From a checkpoint of a small mixture-of-experts model trained on Wikipedia.
Size: width 384, vocabulary 8400, 81.7M parameters.
Experts: 144 bilinear neurons an expert, a softmax router, a shared expert of 384 neurons.
Training: a variant of SOAP for the experts, 4180 steps.
Below are experts of layer 5 (counted from 0) of a mixture-of-experts language model. Rows are named down (a neuron's output weights, with its number) and show model dimensions 336-383. Each number is 500 + 40 x the weight over its row's rms, rounded and kept within 0 to 999. Numbers have three digits each.
Before each expert's rows: "comes before" lists some tokens at least twice as common just after its tokens as in all text. This comes from a sample of Wikipedia text that the model never trained on. Tokens count by the router's weight.

# expert 17
comes before: ".", "-", "–", " |", ":", "th"
down0:522529496437524488501454474423531490475491453537497474478466456543498530554491574550539518457482506457431529542555535585398520546460486511495521
down1:445439523572477508514492479505457496488375539494524407530462513455455487465475597486536536424473521607582522529495529466453547499534439556463527
down2:493480492571442535510419447475514431537567436533495474481549449536524534474492512513491559508537468538483528512495464477498523597489520523420466
down3:514473499478526494498455525466490466544448525486489513521492479535526491498522510505493557486454501466529544461474441495531516415488578489541525
down4:437499491577515524506476465439568526401483509452555486488562458464481438574461517449504548480478470456526537507567484515493534497565479470530512
down5:511496489497412504487505518520513450512517526547535465540533513509529556469578527512516557454470494548538622535533504479492551473550541487502625
down6:494505536543512474498456445473472511450518504487494497464553556575491460526487463537467501567580560473483466465584443542528541455422469516480456
down7:514510563526493596479534536522505506488515525509512468550498549443520451592582539482490485495508516470509464505510447503575454505531468540593529
down8:501524583561493478527552450507464517585438456489467567542532426492480528418544482467490544536487528541485531503455504542514417588486496424520504
down9:585487535533460456493474548500474486502513516549498594532546492479451456576458519455473557406475512504454469479489512505532506513458457516542509
down10:490520550413444514505501515445511481509559495423555556508531450437526451542534499596486529419477475468519495475451507525452498550504473545502571
down11:462519502500462443546447510532560519468533489492515534509593500547493483528471500500557519507485443441506520538530564524484446494484460477383472
down12:558441456549473535578512502473449481479464535485401501504492465424476489461545490495542518452537474484527526482523462532501555498411509497508556
down13:491438485498482506471539492509533524521554531487463545553448492481509467460535585461522513625523511444481419600539477515464517525513497518483514
down14:492486514461519492427470487501487486563434520456521474428445556489483447514486449476483482500567565480555481485508464481543581495489500532518427
down15:551432562487514545488546502478501475562530464500593475529529515550434501451433528509430570527562527520523552550538525494549550501517550490463462
down16:560450526462538506451400520457549403494504466501549465513551551444490523505553530550482539501464511436542530484478539543475528506549508379504554
down17:517555479447483439447568513518523474574573485494474493513500459456518594482522490523592535524493518499527453511509497510554542494472513517393568
down18:440490509546505446540509523535535457497450482513457545449456507503597481511514464423480461513537516522521500496472512493512519526514559481482466
down19:527452485482482535523591458542517568542519541507470547543494428498487445550474565488471496513474489474501498445461565610476536448494562565492466
down20:462505491521520483503502454436467515478478474510488519433563452439459504456437460513457546435379535476431449530564542588499487483514468451522532
down21:526534584493490551532475488475526527455488568550510523458489521459483551520501490567561545476458524555486456448544435526445489561538521488509510
down22:504567440500476502547546441488468444516515495520524469549492571438515477519513546412434570564488482544459581466530500518496483526518554547507446
down23:561437431496524547504509520510472493504522511487505532532501490437490536498514490496507494503447459502485473500536437480509584486491495491469465
down24:512492430574498486486495480572538501523477513471502488483458567513476475535538512489527467520523521510547481500528393473558513504516551471536453
down25:514465521541562456530477447516497418481503460533429460507521411446507583477478557486423429492414509504580455576476541502499530486514490472538445
down26:522461531464487514489495459458507535510451508583521506527545519455453474553446452492513540480578577497511494563492521525519494510558465540558511
down27:622513490431521552472530515567478506477493582545508430540473525440514468519515435544446460457488498542549482412452460546504519546562488463499515
down28:503461528543472567541503424533568554522420482557440480426477432444469463552479500531525520475462518521523471468540476488498475459474582467537500
down29:507541471436617543458509464503505466499491515509500528506567485466614508472457530458435511477460481518438521513625474511510532604488502510499464
down30:549493566416560476491437473525457568492526502457417507538488460518507516547512482543551516505473484485459513454444494530472544440479509482521473
down31:540496560437556555456530538541426511543450483592474528523520534493466454522500550463471460524443517534464518408509451553517517522500580510492593
down32:431452464514484528439496492537509415521488532504498494446511461517537520465538544489494573515517539485508463462463447534469497471499448567489553
down33:526488519535578522542469505458557479480506445426511501508529493529458518523570382493514486552434509463488464527481455497511540509517507509494522
down34:440512522430452515457505484517480480341595466491500531510459468523476534474484496512505482559498575528397446551514551481471485551528541505513536
down35:536499496523547441572454496468449479461557503493495503523442398548534518433494476531529512577431537446534547520442465513486427474531478588558514
down36:542508477557456525409505589519560504468476493502493536497474544535489517485470473534494452448481532439433464495491503523470526468513599552492516
down37:506539485513505479508485509530468501507529479503576467445460579480480465422560514524491514497459484469553565461492542572454480505459533476461506
down38:542524501477574498515480567545545485556505458377525400513518478502554534471420574548500509467537484551515523547505464471506488590463523500431510
down39:470491506485510449507516542561435533452433565467470448517351450549466502532500408555496497468475469535567469596531527493546551585460531502440461
down40:487474526568497449453485549494544458510514509461455495593493506531501568473562441487552506474521424509479437512509465581477411466496474472463482
down41:543488571505498533514614522497457560437482474519510489454482444477443547462498522566608492445445482492546510487467445485493492458526445565494503
down42:519516564554532531472526462462480533407515479496465510536498524512524479511529534474476504515576459539502546467545509512553510598483508581559563
down43:477528539491437581459502519500469501492569519504539474464496423450454473474472496429472507528557461552472508543506507533438517481489527493493417
down44:470551564531511494498513468523518549520444545489532513548549526433523490563496524529420479495490478499489462468484481509445502417500479518520502
down45:440505463482597461497481496571467450554600479473413541543475477474538530454564571535441453507510481511554495583433525475495522460489524532416499
down46:501531447546594487452401413485514502487422560495619483555451553427494483441529508513527552508554525516447545498502489554515538503523479567546484
down47:504501503485492546500583480482481482405505430497508482552489452499536479416465459508506505517533499553487567509505541502483477491528583504549527
down48:496493537519514403529493484473520480516522450467514472556529508485580513464462450510513466518454496485513495549539569518470399526466496452460479
down49:557511471427502565498503497599447491523495462474437471504515464496523397432466450516583472477503537440515523433525457556546435545574461506537452
down50:411559484498550479576509489545504533507488577449460578513414463529464484596490459466457522535534454518496435478515497489527555514579517482542516
down51:495407503550506531467495536496547568499493517565528451509427440463451547471498520519455530555552551518460473514543485477481521472469431466584591
down52:586590514506468595564536534542468513586558498511498644512471553516437466521494501568492449538578530451471546529481491427528442477457483520512499
down53:457528482541461505452468533541543507445477568507507555544465440516508469518460498468532492510474521452485482438581533453481491524544499534449508
down54:453503488576510516532514464521460430443463573514479506492457538548469581546424548513501510544482436518491441498504586424503458524495461487507452
down55:412527503482477454474528474526486521506501437545490488492493425485556480501444485504587459548497520594424492570492485500495550544438456557485499
down56:503554496539447536456486499484426465556510480479554435521504487532464487559514475535476466520530555491436544459484486484444523537574473477465467
down57:492529426500490522492466499424512504562484469495503547449505524536461490501507490547491479506419528529468532508544473497479498551514469526542491
down58:531480611566499555506476499470545552462562446531494504524566488570538513521527469491458547498440559530534484390509526505563484541514549449521577
down59:482483534428438460509482534462428484515506531462491605526462438510477565492448461487440503515508529554486518501497486458496525547500449555543496
down60:547539511549491552472594501460530465516541489551481566556509478568479537526542499538427480490530457544505454535424520509530530499548533529487529
down61:440507509516509457456561429513451490535494480467546469519479494465497487629499537489409516398465475484470465533545444515518503461569466460492514
down62:469564543418533480552508442459506560493568570447470450474496455508487536487505508497498504437466514451526532438551418450480474508504569511478495
down63:518502473483486448493464530471501535468588508512544456487502468428508441420545529494507464534533457544488544541504522494484454527460531426533495
down64:509483519525449538537501528527520520424473449517412504512537591469504486584461518455424568487520570576481452492509556483532429475452536527546539
down65:538493496471483477496501610429596482548550547487541441512499517460483504459512480461487557549565485593546513500446522514509507458504482513422495
down66:561555438462492509490545498593483555580511405492480515541611484514516513537605547583490507537535519512515456487476504489428516451467525501428477
down67:455544464500503508512571453514481528521542536531469453494471486459503578452487523461531466577549468457451550533491547483525484529439548497491484
down68:472484441500529509459445530525496523506447539436487488555495547485514501490594465432497509411497541498501497534539508507439537487527530420543465
down69:494463503520494452518524533475526515430561455556535555481572450533528510467509539561428537485478494509470501436513538494493537533510573519509491
down70:504433481549463522566538531494447479499485507478468472529451514560503505516567451590462473514532482452503556395487528575601470392476552625563433
down71:478485475488522440604526526493497485563532533537480484526556512490526489452492502569451553575522531470426396476485517440520527418472515506519580
down72:545460516563493521531508460595496490519473499520415493540538475474431489497495450516587537414528547459503465545542502513442519517513463543506570
down73:526560535528486495447493394472497516498491491431528497446525476485504482506469512466495536420578404464478516500454499390500527521468513395471392
down74:520472498442430533497544461481472474368444535499557508498496472469478498468480576473467468435428517485531500498455509472550500490487511463464480
down75:506540511427470506463510550491456517449535425443539486540494436509483376515626516600479427500471452498498452588515522525518526499544488500466493
down76:531512563420467492500492536465576478477503500480545448428544462521484497491486538452515487512512444516498491456524487516542463518465414488478525
down77:428501503490446458489525457412474539506515468498502464426532517536462499494508528461532447534524477501480487481480478491446546629510499529439494
down78:501496568493510503481434423460457454554480468455596497485490607420460483502528419464487538461460520536438479528481542508529508520477517457425490
down79:437476472512517520473535484488512545551565465552539494465516472558491447508563477477550469518501447477500522493523479542538484553481461504459558
down80:517469523523603448483489487530525517561534549496510599483544534522498516519525476399463574550482428391416468524506493489556514534435556545518501
down81:499455495412498486498530502512463479520488505474497619458500535423465501494546550500448460520537532523542523486513447488524510526413553501544551
down82:428534449506490454470521465509500520453542483509476537496492473497452521483549465495526490480486600503531504525528504577509436572493448546551510
down83:453507460496515552462527484517535526473456558526441522466554548447515447520503497579541511549505445492488528496477471493467439489481488542515543
down84:514414499479483461498484478571584456518504526553495511513449501526481513507472466590512507484504433546556504474530418533531466499462530592500594
down85:425460499545514500541457569478440557502464507505499470418510462480511508521550477408432479493539525538556525489428479578521520449528454486468495
down86:384550500559484498459513463503562484518482499521535533510544518510449493564497480505507449528528510455481483458545598454533505505501488477462488
down87:512516551493516485466452518499501522501538491479487465460573519544512518519517461409512528505487464559474486588544528520525502433504484495512424
down88:525495449453474500423459494433430526453478482585509559543517549484511450483548512485477478452562455495496500519505514511507550489510462466480492
down89:452561503449522519461478557539547517517538505552470565444535448490554487559460498386531455527510551466422490493480516409471425469431567459540483
down90:532485497513442472527478467467434460442519541516494527547502493483551508511521520486601493504493472487483485499522584478460494560565570505519519
down91:531534480475526481479555563518506513512445529496456543514501518466504521514446472481532582469537472469539504485512497498455520535530470494500556
down92:527477484463522542502473422521522363463544507558562502462485570509538508494475520440417489487551500526524514465425496493533511491488485467536531
down93:442449526533472475497464591477502513584570543476497572503528519479527514478535570468626498461455580487545538572488503490566552467482556493481499
down94:519465535497426528421541427534476510466530482460506533494523471441537541516540454487456514507475508509532479525545498495482463593447553451499566
down95:490516583529608466524518482474551449576526466487453478511425445455595541463507516498478527508486500470496500493488504530492488492438373498573437
down96:498500550485420491476460510481497461498498500519523502487469404484563486513456508482514448554476560517520506560585502470529452423434562510536500
down97:488524519450557489529484450544486488505445512470479486425514578569519583487486482491497398433484450543488491574499484550520476491537479444435385
down98:487490489499513513411539494508510531533469490561482477479504489487510436519502538523552488482564516534510545511492557504421483461546540471542499
down99:499541528513465496503524519558495468484534496532520518555480553514460543507517541472574493476491533475439528554524501429475454426523507477488428
down100:478491524509460538517460484422538491490539509460462484577491528487505530532549465517471496441522496453554502488511604490396555490450517544457511
down101:535540516547488520518483460462505486493479505461500480529486529412484499549487553496491512494510490500543514520494497467518516545501498522462497
down102:467554435508421492485502557511496501519565499488449462481437563459491459444499474491439506571534552508432540485465481503567459524456516515511527
down103:551496433522435482506442515511512516460484441511508456560515482476498523554520515440545417565496464529525462575495536531451499535472391474496510
down104:533422448478542490511472553558548506461530508497495540429429591555522465495474455492560494495443560477476516470476522466482486538522488510438524
down105:513432513378477455540531484504499508507491564467495524476455470503424464468506497467481497456475459485603487456445511547568459521545486437476497
down106:550506495478483536484476428501517417566467484570596452482560504489545514622562503519574440447486479524529505525555471530508489553508483424504429
down107:492503495581473449446445526419444553468464498523499536555486490515480471514612499479541503488518422508456515411458587464489533512448504520472477
down108:403463484472531521513518513532476463552489482418519484482512540528465560481502496487503474481463481472565529548506494513558596541533497440531604
down109:531469464561508549433479437553550502460497497497466511478390431509547477492558616537497497475598476439450418477472455553510427481507544489564554
down110:517500505508486472480558552443490433559427584464537524427439467432497518474561483555489526522441464465439421456514472430488529587490474525502469
down111:527456457438498540481574419576488527519470423532503529503510544499514485467475480532423481502512499423561527577546473505545509511556532571544493
down112:479465487561423551518448482437486544519487505485467531462442469523532590514539456537548500513500492531512543507546419489554481457469501443457494
down113:494512488530497478486532481602478505440486517464482544499593461546533554519514522519551513511477517470465478479520535541540539627489434458564497
down114:449508461470540480516489559446481433435472498571538492482468505526460458456442503447493469512498535440522503511500466438523480489522444496546481
down115:556484465475436510419572546552485611476544464474462496515467468544467488509437432515489407427532464513432473478425493445560510580469478539504502
down116:459455447553426572433521497537480520478493499500426504477517496500492476466513480518445480534525572524478426423502487454514508486529501530558495
down117:526430468517458500516422489492450532459551554478550514428504491510403459578458498462487508541479505509485583474509482582452471495475453480412540
down118:485515479494514447528550552445547496546511496489481482527514472545464504463490436502509536496500542476525509576417519481504501548508557577546498
down119:516555483553474470535454528500559498477507495513599503496552521480596465558551527516446536502465533527491523486558487510525504507455558549518468
down120:543482513499467496492472493542439505564480506436501515545518378506500470527385534485566491514534551519494451507457456473480496464495442435409533
down121:479549483489573486488558536470548445438486579560473505530537450494497458429454492528603544505520515507561540465492549474509490495511517512497549
down122:410534547505452501572525514473498558547511472545487487506478543514545425497546424546458526510469505411529464441580533533503508511497502461471487
down123:405498489466483497464453549505551530507545567451556510463561404529463469504470475527436505521444475454467509587508476445551521460548458489470485
down124:486503544429464469476443424494513498443569521512500558491524460476472521518482439476529517545550490510543543550456564550514477500407505471467474
down125:529507504462546536476492506529503437607533469466512565503490498446468513540433450436495492478444508476507483449501512384476524572492480463447463
down126:565537550500488512521551522438489511499516492523518529458546463559504426508452504523532542547467466487534482463496524523545492529531496534503495
down127:442511469549462512468504554539467476450484485414516499489493467482469414546468564446528509532441485473533465458544556491476490481493473539584508
down128:484506435432498465478466472505491531478470532553495524453478486474518499403533519529465471471526502543420478456519527517519453499503452457470527
down129:473469454500496405440479556509523489534571431524483495460484521533445491545513498456471505500545454453465515523501487522463480485486503497515528
down130:515549586509492486494519457522474437515479522502520494525537528542438498524530493462555483514464545434467510508494549550544452567522538534531479
down131:523470458525555577531498527509468461439539581522492517533515423529560433449559500461522530546483514503525560506502488524457479410537476500473423
down132:482507502503511489468527519489452546519466538486488540488501508409516409484444481501538436535499517515461508508469503465486485401470547502573571
down133:502471547523447557433524489500500496532562548521501526462511398473506489566504592521515528517506510486552478396500465502491455462542454596520439
down134:526494501525554522551503468497528505442450428470577523458529524500547477464492545525426444512501500527513467529499517530507530570548513424450547
down135:469551493523478446439494554539511511463501421497481485487535510501523492439391441526446550474450449455489526555530547513528506547482513522498515
down136:539520499486527518485517463486436475521480505439462501510541441468493522376548532515465458502468522433517444543600505492428502508462484506484571
down137:521486468465513517566438488474473524510546428532500537420468457524496446490555590527511474503575423385478500442550535561530559405487481457514474
down138:449524516470554451505468487434512531463471438554483576458476474510553433581535522430442491474575469479515534538544503527533523539492539513485478
down139:420464437522525521491479517509507481466492488530483479507535423500487488539551513515457477469520500526452510492521509494491544457505471437550495
down140:479486416462465472470474515474499491520443475549481514505479515405532545472572532505526499497496480410526534452526497504558462502513494576567483
down141:508466487580511454436532518507494452519500502556593538400487443501468520461527527612469456515482466479428566437499476497455500441488487536529430
down142:555476520458518580608486561520471463493483533505515466430505509546467529416496479469501518471503497520481448462431491469428472498567565465446488
down143:533473444608445510477520514543527502510499500426516504569525463528421501536525532428462511409419445511499525492469473511516494517542417456447525